Below are experts of layer 3 (counted from 0) of a mixture-of-experts language model. Rows are named router (the router's row for the expert), down (a neuron's output weights, with its number) and show model dimensions 96-191. Each number is 50 + 10 x the weight over its row's rms, rounded and kept within 0 to 99.
After each expert's rows: "comes before" lists some tokens at least twice as common just after its tokens as in all text. This comes from a sample of Wikipedia text that the model never trained on. Tokens count by the router's weight.

# expert 25
router:57 52 61 62 55 70 54 42 46 56 35 43 58 30 54 46 61 47 53 38 35 52 39 59 55 40 54 37 53 71 58 44 49 56 50 46 39 67 49 42 47 47 36 44 42 61 39 49 53 51 55 49 52 65 40 50 84 36 25 50 63 61 59 51 61 44 59 62 41 36 49 56 43 54 33 56 47 51 41 65 44 63 32 57 60 41 65 49 47 47 51 41 51 43 45 57
down1:52 44 49 58 51 40 56 42 52 39 53 53 40 44 44 51 59 51 62 48 58 48 49 30 47 44 49 58 57 51 48 55 28 50 49 44 64 39 60 43 41 38 35 57 73 47 37 53 46 63 57 61 54 48 49 37 29 57 55 68 65 41 51 63 54 58 52 43 74 51 62 55 47 75 45 40 57 45 61 46 57 55 37 71 41 57 42 52 39 33 58 43 36 51 49 43
down2:37 49 55 47 55 55 54 54 73 42 44 39 51 54 40 51 25 64 21 60 47 50 34 57 42 67 38 61 48 54 61 44 38 45 58 48 49 55 55 53 64 51 51 51 49 55 58 52 50 42 56 55 63 56 43 59 58 55 47 54 41 55 58 54 49 52 73 60 60 45 55 51 52 32 48 46 60 51 53 46 26 49 50 39 58 39 82 35 27 40 53 59 33 44 59 58
down3:50 59 68 42 30 73 66 47 44 62 45 50 50 53 48 48 57 49 55 50 45 34 47 52 51 42 50 42 49 62 54 55 54 65 34 42 47 48 47 45 53 51 40 47 45 38 52 56 58 52 59 39 43 64 73 49 49 54 49 50 67 45 61 55 54 57 43 47 35 35 39 61 54 51 40 49 44 52 40 68 40 49 48 38 47 53 54 58 51 61 60 48 31 60 41 68
down4:54 31 58 53 37 44 33 65 56 53 74 51 64 38 55 52 58 58 37 50 56 51 51 54 43 45 42 38 53 47 67 70 54 43 61 24 45 53 38 43 52 63 47 61 49 58 44 55 57 55 50 50 61 55 44 62 57 31 44 44 38 47 51 64 42 49 54 63 69 52 38 38 42 48 49 37 60 51 49 50 56 40 54 56 57 47 56 55 71 66 57 52 39 57 29 63
down5:64 50 43 58 44 51 49 62 34 45 40 42 45 52 34 55 75 59 44 54 62 59 65 54 59 71 61 64 73 38 39 46 35 61 61 46 54 48 47 54 50 47 44 35 59 67 50 52 47 45 48 66 48 63 47 63 54 40 56 57 27 23 62 33 46 51 39 46 54 42 50 41 44 58 54 38 49 42 50 29 40 51 49 56 71 56 56 49 35 59 26 57 44 47 56 48
down6:55 34 46 55 64 48 52 42 41 54 72 45 56 82 51 61 37 47 38 58 54 57 46 43 54 53 58 63 46 56 40 56 37 40 64 50 47 48 36 50 43 60 66 50 48 47 55 50 63 55 44 46 65 51 46 54 30 65 45 59 63 52 39 58 60 34 57 52 46 53 33 46 55 57 54 40 46 49 48 71 48 36 58 70 56 55 69 31 46 70 44 56 36 49 58 62
down7:38 24 43 56 41 55 47 54 62 61 42 46 52 41 52 53 32 53 41 31 55 32 51 53 66 63 51 61 46 47 44 54 68 45 73 40 50 43 44 57 64 54 54 50 38 42 53 61 58 61 55 34 57 64 41 64 65 41 43 49 36 46 52 63 48 49 46 40 60 57 36 59 56 42 48 65 58 47 49 71 48 48 56 47 47 47 52 61 60 63 46 52 40 54 44 67
down8:52 54 53 51 59 52 64 52 48 45 48 51 31 42 57 55 55 75 53 77 53 44 54 60 56 58 39 66 62 48 48 33 63 58 44 37 39 69 57 68 42 49 38 60 56 52 65 42 56 63 39 60 46 59 38 57 48 31 46 57 57 66 38 40 44 42 50 47 51 51 39 58 31 52 50 56 33 65 53 56 41 46 43 61 56 53 57 60 17 56 47 37 42 45 50 39
comes before: "ing", "ed", "es", " of", "ions", "ers"

# expert 47
router:35 58 52 46 38 52 54 37 42 39 44 40 81 43 58 48 44 44 43 40 34 40 33 47 52 36 61 45 60 52 61 36 44 54 59 49 47 61 61 48 67 65 53 42 46 51 54 47 60 54 50 45 56 73 56 42 70 49 25 52 51 50 45 55 39 41 62 51 46 45 44 40 62 42 53 60 51 37 48 61 54 57 46 53 53 56 59 61 76 56 56 55 54 58 35 54
down5:40 48 56 49 41 87 55 65 33 29 67 68 64 33 39 55 38 68 54 45 67 38 46 39 36 36 53 57 52 53 58 52 58 37 68 40 49 60 56 63 42 73 52 59 41 54 43 73 55 62 56 52 49 44 50 54 41 54 31 46 37 54 53 52 43 55 59 62 41 39 47 36 51 63 50 46 56 52 68 59 52 47 61 50 42 57 41 50 48 54 49 58 44 48 52 45
down6:68 46 60 60 42 41 69 54 53 47 49 35 43 55 73 44 50 47 56 49 59 32 72 54 58 40 51 38 53 49 47 61 72 34 35 34 51 19 48 50 57 52 53 51 59 58 66 42 59 54 51 54 49 46 69 45 53 48 57 52 50 54 38 44 45 72 54 45 53 25 48 44 36 49 47 53 55 34 31 42 60 56 45 62 39 56 59 49 49 50 45 40 44 52 51 54
down7:41 69 51 65 60 60 64 50 58 48 56 44 22 29 47 44 44 30 48 50 57 26 53 36 57 39 63 61 55 45 50 38 50 36 44 41 57 46 72 41 34 46 44 62 55 56 63 54 38 55 61 50 37 57 63 47 54 37 59 52 45 46 39 53 45 44 64 41 55 35 57 53 51 49 55 45 52 42 41 52 59 58 39 60 51 61 36 41 47 40 30 52 45 47 25 67
down8:52 49 44 45 44 35 37 46 59 55 55 44 64 39 39 47 59 53 72 54 50 42 48 53 43 32 59 54 37 55 59 47 71 54 35 59 50 29 32 75 43 44 46 48 36 65 55 47 52 57 50 32 56 51 74 64 51 47 46 60 29 25 49 46 70 59 53 44 45 56 28 52 50 24 44 57 38 68 45 40 44 65 56 36 39 50 43 53 38 41 66 50 55 49 59 54
down9:37 55 46 54 37 34 59 62 45 58 40 58 59 48 54 61 38 41 30 43 53 67 72 58 50 53 30 48 50 39 48 46 38 49 36 54 39 52 48 36 44 48 44 60 56 55 67 47 51 66 27 47 58 53 58 37 54 56 67 62 53 36 61 50 47 45 55 49 63 64 52 45 48 57 62 44 51 55 47 54 46 55 43 50 37 49 48 69 57 53 59 49 57 52 69 65
down10:44 64 69 50 51 46 40 45 53 66 62 29 50 51 64 36 58 38 51 53 41 41 40 47 46 52 35 52 59 48 50 43 42 46 54 39 45 52 52 49 47 44 26 43 55 50 30 44 46 45 55 44 54 45 44 36 61 46 59 50 61 46 49 67 61 60 63 44 61 77 47 33 44 50 22 51 51 33 43 54 33 58 39 53 55 55 64 47 63 50 45 43 42 47 47 44
down11:53 50 51 44 59 56 43 42 54 54 60 48 43 64 50 35 51 42 62 43 47 60 52 51 61 40 53 77 40 45 25 42 51 31 62 40 48 59 57 46 61 39 41 62 50 44 38 32 33 48 52 50 46 48 40 46 61 46 55 52 48 37 50 66 44 43 52 49 41 60 29 37 51 51 47 47 49 56 26 56 62 44 34 47 56 45 45 55 64 45 49 55 52 46 45 49
down12:41 37 36 57 48 51 52 49 52 55 47 35 31 35 46 51 40 31 47 38 56 54 56 39 49 50 56 54 50 35 48 62 56 50 51 63 47 39 54 45 52 56 60 65 53 49 46 61 62 34 71 45 45 49 40 50 46 49 48 56 64 46 63 44 53 60 63 59 47 73 49 58 39 34 67 54 55 39 57 55 58 58 68 47 61 50 54 36 49 66 55 31 49 40 60 62
comes before: " the", " ", " a", " is", " (", " his"

# expert 66
router:48 49 59 64 47 47 46 43 41 44 53 45 58 49 63 48 60 43 52 28 37 48 32 59 53 40 40 35 61 63 52 27 55 45 50 55 51 75 61 47 51 49 44 36 45 46 55 46 64 61 51 47 46 59 47 42 64 57 37 40 62 56 49 45 45 48 38 51 45 36 40 49 46 58 32 57 42 54 54 55 57 57 47 45 60 43 56 49 62 57 56 54 51 52 37 48
down2:47 52 52 59 47 57 32 53 41 30 54 72 31 45 44 62 68 59 42 46 47 44 42 53 58 68 38 32 48 48 40 59 37 51 64 44 51 44 48 42 66 45 43 34 59 23 43 61 40 49 41 47 54 49 51 30 57 67 66 47 59 68 43 52 51 59 42 48 40 50 47 60 62 66 71 61 50 53 49 42 48 57 40 35 51 37 43 66 45 46 54 47 65 46 42 49
down3:45 53 54 58 57 64 54 54 37 46 52 59 65 32 61 35 52 45 55 64 55 65 57 65 35 56 31 57 40 64 46 44 44 59 66 57 66 56 43 50 45 52 47 47 41 46 51 47 57 50 40 44 58 46 40 60 69 48 32 52 46 53 35 52 48 55 45 34 46 56 40 45 53 32 51 37 55 64 46 32 34 53 40 44 62 44 68 43 51 37 50 52 63 42 39 54
down4:82 62 61 52 25 56 44 54 48 52 43 47 49 44 57 49 52 47 58 61 44 36 43 32 43 61 35 62 46 34 59 50 50 73 14 54 18 39 56 66 55 45 60 57 45 38 54 52 41 61 57 41 39 41 52 39 49 64 53 54 53 43 48 46 36 48 54 58 64 49 55 50 57 58 59 56 56 53 52 59 50 44 53 67 45 59 38 67 48 47 31 53 52 50 39 55
down5:54 47 45 50 78 61 59 56 40 48 58 51 53 55 52 62 47 40 58 55 43 38 41 55 43 69 40 33 54 74 55 58 42 48 56 60 31 51 38 56 66 47 64 40 48 32 56 51 52 62 29 40 60 38 55 43 47 42 40 47 59 52 43 44 50 60 58 56 55 54 57 48 46 38 42 50 59 35 47 45 37 40 54 62 46 51 47 60 39 43 43 48 44 66 43 55
down6:38 50 49 53 52 54 39 63 56 52 57 63 55 69 39 59 59 65 36 32 53 49 50 47 59 63 48 32 51 48 50 22 55 54 56 64 53 49 39 60 58 54 46 45 55 55 50 62 39 42 47 48 51 55 35 37 57 41 50 65 58 58 33 46 50 39 62 27 63 38 46 51 43 55 42 36 51 35 63 47 52 31 48 41 48 23 44 64 59 44 47 46 53 49 37 47
down7:61 76 42 36 49 46 58 47 44 39 51 59 32 47 57 42 59 50 59 43 41 62 60 54 54 54 48 39 55 70 71 61 61 44 59 52 35 59 66 59 63 46 54 77 65 45 54 59 37 43 31 45 40 55 51 54 56 54 41 63 61 30 54 52 46 51 45 46 51 51 48 54 38 51 57 54 44 54 46 41 50 57 56 50 65 48 62 46 45 42 52 63 56 38 52 41
down8:42 51 38 37 46 64 52 44 34 62 54 56 57 73 41 55 45 45 45 30 50 60 58 57 48 53 64 58 51 60 31 58 43 69 45 44 47 52 50 43 58 53 59 25 42 72 65 28 53 42 44 44 47 63 50 59 50 36 52 50 65 64 42 36 55 44 60 48 65 48 59 46 59 46 60 46 55 57 47 49 62 38 48 50 57 55 38 64 49 44 56 34 24 64 39 41
down9:48 59 62 65 53 66 48 37 53 42 40 57 51 36 60 46 49 40 60 58 46 53 51 34 64 34 33 36 57 41 48 39 49 11 38 54 52 57 39 56 47 44 32 59 30 50 48 44 42 67 62 65 46 35 60 57 53 53 63 50 45 55 46 48 54 53 45 41 50 55 46 47 53 52 45 51 59 38 43 62 46 61 50 55 33 43 42 32 50 50 46 52 49 56 41 47
comes before: "20", "19", "1", "2", "0", "3"

# expert 15
router:39 50 50 57 52 70 51 41 48 44 43 49 68 59 53 45 40 51 56 27 51 54 50 42 52 39 53 40 62 60 56 42 37 49 52 52 47 77 57 49 62 61 38 40 32 37 50 58 40 57 45 52 66 63 41 40 55 61 27 49 60 63 47 54 44 31 49 57 35 43 42 32 58 55 39 59 37 56 53 57 49 55 35 39 50 61 70 45 62 60 46 48 67 45 31 49
down5:41 46 58 46 33 58 46 49 64 50 54 34 51 44 38 41 65 63 48 66 60 47 46 42 38 48 53 39 44 51 49 51 35 64 62 42 55 53 32 55 44 52 28 40 27 49 49 56 51 43 54 30 52 61 54 62 47 39 44 43 31 51 60 50 63 49 41 60 44 65 62 53 64 53 62 63 55 56 53 62 51 52 50 55 60 28 45 39 59 61 52 51 53 41 43 48
down6:42 37 22 49 40 43 62 51 38 43 69 44 53 36 51 42 42 67 41 72 49 66 55 40 53 26 45 28 50 54 46 63 45 48 63 41 38 65 53 64 44 36 53 50 56 50 61 58 56 42 60 40 48 55 50 53 38 54 35 53 50 36 45 61 51 43 40 34 56 56 48 59 55 41 51 53 76 53 56 68 57 53 41 54 44 27 73 57 36 60 35 38 51 43 54 49
down7:52 48 66 43 58 55 33 51 65 39 54 57 49 55 67 42 39 50 49 39 75 40 37 51 60 56 46 47 50 38 45 49 48 56 63 60 47 58 39 49 44 68 36 53 41 62 52 54 38 51 56 47 68 46 47 53 39 49 29 65 51 55 46 61 52 46 68 56 49 58 45 36 60 46 52 42 43 46 38 57 42 60 33 47 41 50 32 56 65 56 35 32 61 43 42 58
down8:59 49 56 61 46 63 45 40 55 41 53 54 40 56 54 43 50 26 48 54 47 54 54 67 61 37 52 47 73 50 45 61 56 57 51 59 72 58 47 49 40 57 75 48 65 60 43 55 28 48 62 72 37 42 59 46 46 47 40 48 46 49 46 37 44 56 47 51 63 53 38 33 64 53 42 58 55 35 52 33 41 50 60 47 40 49 37 47 57 42 41 29 71 43 44 49
down9:41 58 47 58 49 56 48 56 62 59 42 42 39 43 48 52 49 68 42 52 47 64 65 45 57 47 46 50 70 57 41 52 53 57 28 57 54 62 46 62 63 37 77 66 42 64 52 45 45 59 34 44 53 57 57 57 47 44 65 53 72 42 45 46 32 58 34 43 46 53 54 49 45 34 43 44 37 43 48 56 61 36 58 62 43 51 46 47 64 60 48 39 49 58 55 75
down10:52 55 57 53 33 55 56 50 54 33 51 32 50 53 51 59 41 40 56 48 52 41 66 69 49 45 43 69 52 66 40 56 49 56 42 55 53 51 49 50 70 38 66 44 54 67 52 55 48 48 36 63 37 64 51 49 48 42 44 52 62 37 47 36 43 60 45 57 55 61 55 49 49 55 51 55 50 39 53 49 49 50 54 63 46 42 57 41 61 48 61 54 39 35 54 33
down11:51 65 54 43 45 48 51 71 37 68 44 51 55 61 38 43 65 26 67 76 42 30 57 46 53 49 63 20 47 50 41 56 64 51 66 51 46 30 16 52 43 48 48 33 40 56 43 50 63 61 70 59 52 45 58 57 54 38 66 55 47 73 50 52 52 41 45 55 46 36 44 42 58 44 53 58 53 52 44 43 45 54 51 53 42 55 51 55 54 33 54 42 33 56 39 37
down12:57 48 67 59 51 42 36 63 40 51 63 41 51 50 38 44 49 49 47 36 47 55 58 44 50 43 56 56 38 59 56 54 58 57 46 54 48 38 67 53 61 57 60 43 51 48 60 61 55 33 47 63 52 67 57 62 48 64 46 55 63 50 62 56 68 62 38 37 43 50 47 47 39 40 64 46 32 59 51 68 33 65 51 59 60 61 42 36 64 43 67 55 53 65 52 75
comes before: " |", "–", ".", ",", " |\n", ";"

# expert 19
router:40 57 62 59 42 63 53 24 47 43 48 46 66 62 52 46 45 56 58 30 38 54 44 45 42 41 59 32 59 44 42 38 47 41 61 58 57 70 46 49 58 53 48 25 51 53 44 49 53 55 55 66 51 53 39 30 75 51 32 48 57 57 53 54 45 49 51 54 39 43 47 39 55 56 41 48 32 47 50 50 53 63 28 49 45 47 69 42 72 39 57 49 55 43 44 52
down10:44 58 43 56 56 34 63 51 52 32 52 41 56 28 46 44 61 55 62 48 53 61 55 51 45 42 53 50 61 47 71 47 50 42 42 46 62 24 51 35 62 78 47 63 65 48 60 36 58 38 45 53 47 45 38 51 55 52 61 54 55 63 50 56 38 40 58 45 39 45 28 56 35 57 39 65 45 48 57 58 52 47 27 52 53 49 62 55 41 58 46 58 56 61 43 56
down11:48 45 58 47 57 58 67 26 45 47 70 61 63 52 41 50 39 59 63 52 55 53 49 44 42 40 36 73 59 44 41 44 47 61 45 50 49 39 60 62 33 56 42 33 59 50 49 50 40 37 44 45 44 27 53 42 40 51 52 53 57 66 39 37 52 39 51 57 39 53 49 45 42 33 39 53 49 57 45 38 57 58 51 57 65 56 53 47 42 34 66 59 61 61 39 49
down12:49 59 62 51 48 59 69 48 57 47 42 63 53 51 41 46 45 44 52 51 40 64 49 47 56 78 46 34 41 57 54 44 41 59 61 55 32 38 45 57 29 45 65 48 51 40 71 52 50 40 46 51 56 37 50 65 40 48 77 52 56 55 58 45 47 44 61 53 64 53 58 51 42 44 60 41 63 45 35 27 50 58 60 44 44 51 40 46 28 47 51 69 45 43 35 48
down13:50 49 66 72 48 62 40 46 50 40 56 58 38 67 43 42 69 48 49 38 70 37 43 57 67 39 43 44 61 62 48 41 63 56 41 67 36 44 55 49 55 59 67 46 50 46 33 49 50 47 48 57 60 56 38 47 75 65 47 44 56 42 48 59 47 41 66 56 62 46 51 65 50 36 46 55 47 50 47 47 50 28 56 50 21 60 60 41 51 52 50 53 30 42 46 44
down14:65 56 58 39 65 57 47 36 50 52 67 52 42 51 30 68 38 48 42 44 55 48 50 34 54 47 47 41 53 36 45 49 54 56 42 47 62 67 46 36 58 54 51 43 64 48 33 69 40 35 33 31 42 52 49 71 52 55 51 49 48 53 58 51 33 36 48 30 55 58 38 44 60 41 53 54 55 44 68 43 53 82 31 38 46 55 30 36 62 27 59 43 47 32 50 40
down15:44 40 57 62 49 41 47 41 52 45 49 41 60 52 62 55 63 45 33 55 56 67 51 40 58 50 36 49 41 50 63 54 55 32 55 63 61 68 41 47 48 40 65 34 43 53 52 48 44 64 45 56 28 65 67 65 51 49 46 41 55 49 70 60 63 65 48 44 57 49 42 45 54 47 42 55 44 74 50 33 44 42 55 46 64 34 52 47 68 46 41 52 39 41 55 53
down16:57 41 60 46 47 39 48 38 45 60 60 59 39 41 57 42 27 57 42 47 53 71 48 31 51 59 64 48 58 30 46 45 67 48 41 61 53 53 53 37 33 40 46 51 60 54 38 44 53 62 45 44 50 54 50 66 31 59 59 38 53 40 53 47 46 54 30 40 47 36 51 59 64 43 48 44 43 49 39 46 65 72 49 34 50 66 40 49 39 51 49 39 45 53 70 43
down17:61 37 39 39 42 55 35 56 54 42 56 48 44 50 41 36 50 63 64 60 47 50 47 55 38 44 52 45 33 43 72 42 54 61 55 43 55 50 43 43 70 61 37 52 39 46 70 62 61 72 53 68 41 41 49 54 38 51 45 53 37 46 38 54 51 71 34 30 49 69 53 48 39 49 34 53 49 37 45 53 57 45 52 50 36 64 46 58 71 50 35 22 48 52 50 61
comes before: " of", ",", " in", ".", " and", ".\n\n"

# expert 11
router:45 63 58 43 39 57 45 45 35 52 27 44 79 52 65 41 63 43 40 30 40 55 40 58 51 38 50 33 58 53 56 22 44 57 60 42 49 69 42 42 60 59 59 38 36 45 56 47 49 56 42 53 51 57 47 40 73 45 42 47 58 63 44 51 56 39 50 52 39 48 46 49 59 58 51 61 40 49 51 50 53 51 32 46 60 56 76 48 77 40 52 51 46 43 41 42
down10:43 65 61 56 71 46 50 55 62 44 57 55 51 64 47 58 63 43 51 57 52 57 63 56 48 34 49 57 50 60 56 76 60 33 43 46 59 46 53 47 47 40 38 52 53 42 47 40 31 68 72 51 58 63 54 41 22 50 33 53 43 37 24 41 67 45 48 64 52 47 60 33 62 54 61 53 53 48 49 58 38 47 43 57 65 64 58 44 44 39 44 40 57 50 55 64
down11:42 50 58 57 43 35 42 53 71 47 45 48 52 57 58 66 45 39 65 44 53 49 49 51 57 39 68 53 50 61 51 51 47 41 48 62 58 25 52 32 50 39 48 54 46 45 50 46 60 55 58 51 43 45 35 53 43 49 45 45 30 50 46 43 66 53 56 51 52 46 49 34 58 37 31 39 56 36 61 50 50 40 67 52 51 50 53 53 32 49 47 59 50 29 55 46
down12:53 58 58 45 42 48 49 58 49 39 49 48 50 51 48 44 56 63 57 39 44 72 55 46 44 57 37 47 57 38 45 58 58 48 49 54 45 48 55 23 70 50 48 51 39 57 42 47 36 50 44 57 45 47 54 57 63 51 43 75 45 53 51 48 70 40 36 43 30 47 36 62 44 54 63 38 78 45 47 38 37 33 46 38 64 62 48 53 65 42 56 53 45 48 61 37
down13:53 33 51 54 52 40 61 48 60 67 53 57 44 47 51 52 73 51 45 72 61 78 53 55 62 60 49 44 62 66 41 66 61 57 64 44 43 48 53 36 42 57 46 45 49 52 51 45 52 70 51 67 61 53 64 56 30 53 49 37 51 39 42 57 55 54 60 49 54 47 47 56 50 49 59 56 38 57 45 63 48 54 63 73 40 57 57 43 51 65 43 49 34 63 49 57
down14:55 54 51 48 47 50 54 54 52 49 49 50 46 51 55 58 65 46 32 68 57 55 49 40 67 67 48 60 45 55 50 53 48 54 55 54 61 33 61 34 68 60 52 65 38 35 36 80 35 57 40 62 68 41 42 45 44 45 69 41 62 38 64 32 35 45 43 37 54 55 53 47 44 68 64 58 48 41 47 58 52 47 48 71 43 60 24 35 41 49 48 70 47 57 35 40
down15:39 43 46 62 56 61 49 42 27 53 53 64 47 53 44 66 37 42 55 53 64 47 52 48 53 52 32 74 42 54 39 50 42 48 49 58 32 45 66 39 43 47 56 81 53 37 53 69 31 46 33 30 52 53 53 44 56 58 59 47 58 59 43 48 45 47 52 40 47 54 48 61 49 63 60 37 60 35 28 37 39 50 50 55 51 41 35 38 50 56 44 77 48 56 34 58
down16:31 47 44 55 42 49 42 48 64 56 47 52 46 73 56 50 57 42 43 44 49 52 63 50 54 59 51 47 62 59 67 53 51 38 53 34 66 40 52 40 71 47 38 53 44 59 55 34 45 33 45 69 48 57 58 48 50 40 61 49 79 45 47 50 32 40 39 58 66 70 55 37 30 54 42 39 38 36 53 60 51 38 44 39 68 54 58 37 58 59 45 50 41 43 54 66
down17:44 60 44 50 63 56 48 51 49 52 36 49 51 51 28 36 49 56 45 69 52 37 39 66 76 56 32 77 56 62 48 48 58 54 43 40 51 29 58 41 59 57 45 50 40 51 47 70 69 49 49 24 44 39 59 50 53 63 51 57 54 57 47 44 65 47 46 35 47 61 35 52 71 52 60 43 41 47 52 36 51 42 48 55 57 52 36 41 38 59 52 56 48 58 48 40
comes before: " the", " a", " his", " birth", " member", " new"

# expert 1
router:48 46 51 55 51 66 42 33 41 44 48 40 65 43 58 47 51 47 57 43 48 48 46 49 44 26 61 36 50 57 51 37 50 38 58 54 50 71 53 48 52 45 40 34 35 47 43 58 54 52 35 46 61 55 50 31 65 47 29 37 70 58 56 65 41 50 58 57 51 38 39 58 54 60 52 61 38 55 65 51 53 62 42 48 46 51 70 49 65 58 60 43 57 57 33 47
down11:33 49 45 36 46 53 38 48 58 35 64 61 38 58 48 52 39 45 54 55 47 62 54 49 45 46 62 60 54 44 64 49 45 57 66 67 34 45 53 42 46 41 39 65 62 46 50 53 51 30 42 50 57 61 58 47 45 47 37 43 39 40 40 28 30 61 66 45 60 54 40 53 49 39 49 51 47 39 64 61 66 44 39 50 63 61 48 52 51 41 40 43 35 42 35 66
down12:48 52 58 39 48 39 58 42 57 52 38 33 65 57 36 49 50 51 60 50 57 53 49 38 57 53 27 71 58 36 38 54 37 48 42 59 57 57 47 46 51 43 70 54 36 48 48 63 43 44 44 46 27 53 31 51 55 54 41 57 53 29 52 45 53 51 52 36 60 52 64 44 59 43 53 43 59 58 56 44 44 33 32 40 47 35 47 32 48 47 45 51 58 49 86 25
down13:72 53 66 51 52 48 47 51 67 52 55 46 48 54 43 34 57 42 63 49 53 36 53 54 47 52 33 53 46 45 31 47 53 42 53 52 49 51 47 65 42 41 43 59 61 54 44 38 37 55 48 49 49 53 70 59 43 55 64 56 55 59 46 49 39 55 51 76 63 45 42 57 71 29 46 24 39 61 54 47 52 37 45 39 65 61 62 51 35 61 42 60 42 45 39 36
down14:53 72 48 52 42 33 49 39 51 52 52 58 52 25 52 37 68 46 44 52 35 35 46 42 44 57 45 29 43 40 60 57 47 54 45 42 57 63 41 53 48 49 69 40 47 54 41 40 56 33 46 40 44 45 45 40 53 51 51 43 43 61 52 68 42 35 59 56 68 30 46 40 51 38 51 56 55 35 43 47 41 79 37 45 49 34 34 41 47 40 48 60 55 46 36 37
down15:49 31 54 42 59 37 52 59 58 58 53 51 63 35 44 71 66 38 47 61 49 50 15 55 43 57 30 42 43 58 48 55 66 39 43 43 50 44 56 66 29 48 65 54 57 43 66 48 39 60 63 40 71 53 51 53 50 47 57 35 54 53 56 32 34 44 25 46 45 56 59 52 40 41 55 47 73 42 42 60 48 30 52 35 43 47 59 50 39 64 54 49 39 60 44 47
down16:41 49 38 61 73 45 50 52 62 66 60 53 55 62 42 62 50 39 32 57 60 40 59 58 47 67 56 50 48 56 31 48 50 38 28 51 49 53 49 53 40 56 53 57 48 39 49 49 43 37 46 43 56 73 50 68 39 50 40 48 37 39 38 67 59 46 43 46 53 67 54 40 62 42 43 48 41 50 53 52 74 39 41 52 47 53 55 37 53 76 43 51 47 44 66 54
down17:55 33 46 52 63 68 65 46 46 57 58 36 35 60 45 63 53 56 56 51 41 70 32 63 34 45 49 50 52 56 67 59 46 51 57 46 58 53 58 51 49 67 51 39 53 47 59 36 51 36 37 36 46 45 59 46 66 41 38 68 38 52 44 51 65 34 49 68 61 71 60 47 39 35 46 49 51 40 60 43 44 66 57 47 46 39 56 53 75 46 68 56 36 59 62 37
down18:38 50 60 49 57 60 51 61 59 58 49 44 37 50 50 76 51 57 48 44 53 62 62 50 42 67 56 47 58 59 46 37 48 42 55 60 58 30 46 45 64 43 47 48 46 54 50 36 38 47 58 33 30 73 34 60 38 65 53 52 42 64 57 35 47 52 52 29 40 54 51 48 48 59 43 39 35 56 52 46 40 53 37 39 59 42 42 36 50 48 51 63 29 40 62 66
comes before: ".", " |", "%", "|", "0", "1"

# expert 55
router:49 44 49 46 57 63 53 30 45 39 48 40 66 48 61 49 38 42 58 31 45 47 30 40 51 36 60 42 58 68 49 33 43 42 59 49 52 58 58 57 47 50 32 28 47 56 48 53 52 42 51 64 56 57 34 42 66 46 32 55 60 52 47 53 43 41 45 56 48 47 46 38 59 61 31 56 47 46 54 71 62 65 32 53 53 46 57 57 66 47 65 49 42 33 34 46
down11:53 32 42 49 46 38 41 51 46 73 61 50 44 62 33 51 50 52 51 71 73 51 70 43 51 44 51 60 42 41 35 41 44 56 71 61 64 49 60 52 53 26 54 51 42 43 60 64 51 43 42 42 46 57 46 50 64 69 52 59 51 38 55 56 48 35 45 51 43 41 59 60 39 43 49 55 65 34 67 41 67 52 48 58 55 56 57 56 20 46 48 42 41 43 63 54
down12:47 39 40 56 54 49 56 53 48 44 57 45 56 44 65 70 44 39 47 64 60 51 19 49 43 37 54 36 58 65 46 46 59 26 55 31 33 55 53 50 56 64 27 52 46 52 54 52 38 44 59 65 52 37 55 46 40 39 62 62 47 56 39 54 54 32 53 58 59 55 56 35 52 57 48 41 53 53 56 53 41 45 64 43 59 41 46 64 53 51 46 52 52 36 38 45
down13:40 64 57 41 59 48 60 38 53 41 34 49 62 54 43 50 69 46 35 45 37 56 24 48 55 48 41 60 36 68 46 40 40 55 45 54 51 55 51 53 56 45 57 52 39 57 41 49 48 48 53 58 46 54 36 42 51 45 45 46 53 59 34 28 37 52 36 38 58 39 63 39 55 49 49 58 57 43 53 55 55 61 47 63 47 38 66 51 32 58 37 48 47 48 50 47
down14:57 52 30 41 55 45 69 42 42 32 59 64 53 52 58 52 35 51 37 59 35 48 46 47 57 51 54 19 54 43 49 66 46 57 69 53 44 48 42 67 60 40 54 49 68 54 52 56 63 65 57 64 63 49 64 55 45 68 60 49 46 56 45 48 54 51 35 50 43 68 61 55 61 33 56 45 51 34 42 51 49 62 50 51 51 64 55 54 48 64 40 40 59 44 53 35
down15:61 48 61 53 55 48 46 37 43 49 38 79 50 47 36 45 50 59 37 40 44 60 54 45 49 55 43 45 51 66 54 45 48 67 44 65 54 45 35 48 48 33 34 19 52 37 62 44 53 47 37 48 42 52 59 48 52 77 52 57 50 61 53 34 60 51 44 44 64 41 48 59 47 46 31 46 81 36 62 51 65 45 58 26 64 56 57 47 49 51 44 28 51 44 57 60
down16:56 52 47 43 49 43 53 65 58 55 62 40 48 58 63 38 54 45 62 49 58 47 58 42 54 58 82 45 57 55 53 34 52 36 54 41 40 53 42 48 63 41 51 61 47 48 44 56 33 54 41 54 67 23 61 49 44 46 53 60 65 65 50 46 43 49 44 35 63 44 52 42 51 62 50 50 58 54 75 37 48 43 45 65 39 50 44 40 38 46 56 37 36 47 45 61
down17:49 52 42 48 37 58 63 53 29 55 54 56 54 51 51 62 40 38 46 68 58 58 43 46 53 44 53 58 71 60 48 50 44 61 57 57 54 57 42 74 69 48 53 43 47 50 54 36 46 39 50 44 46 68 69 39 56 61 62 52 63 43 61 56 52 39 50 52 57 39 42 48 58 52 55 53 49 59 57 64 41 31 59 40 49 56 40 52 46 45 46 58 35 78 38 46
down18:35 34 48 53 76 32 60 63 60 53 38 64 54 35 54 54 40 51 39 40 51 60 44 51 48 43 38 35 46 43 36 64 54 64 55 58 55 56 48 68 38 48 47 40 53 34 43 43 54 47 53 61 38 48 34 26 60 46 47 60 33 43 34 47 53 58 66 45 52 63 64 49 50 65 39 52 44 29 69 56 40 55 51 57 63 61 45 50 50 38 40 60 45 43 47 49
comes before: " of", " in", ",", " and", ".", ".\n\n"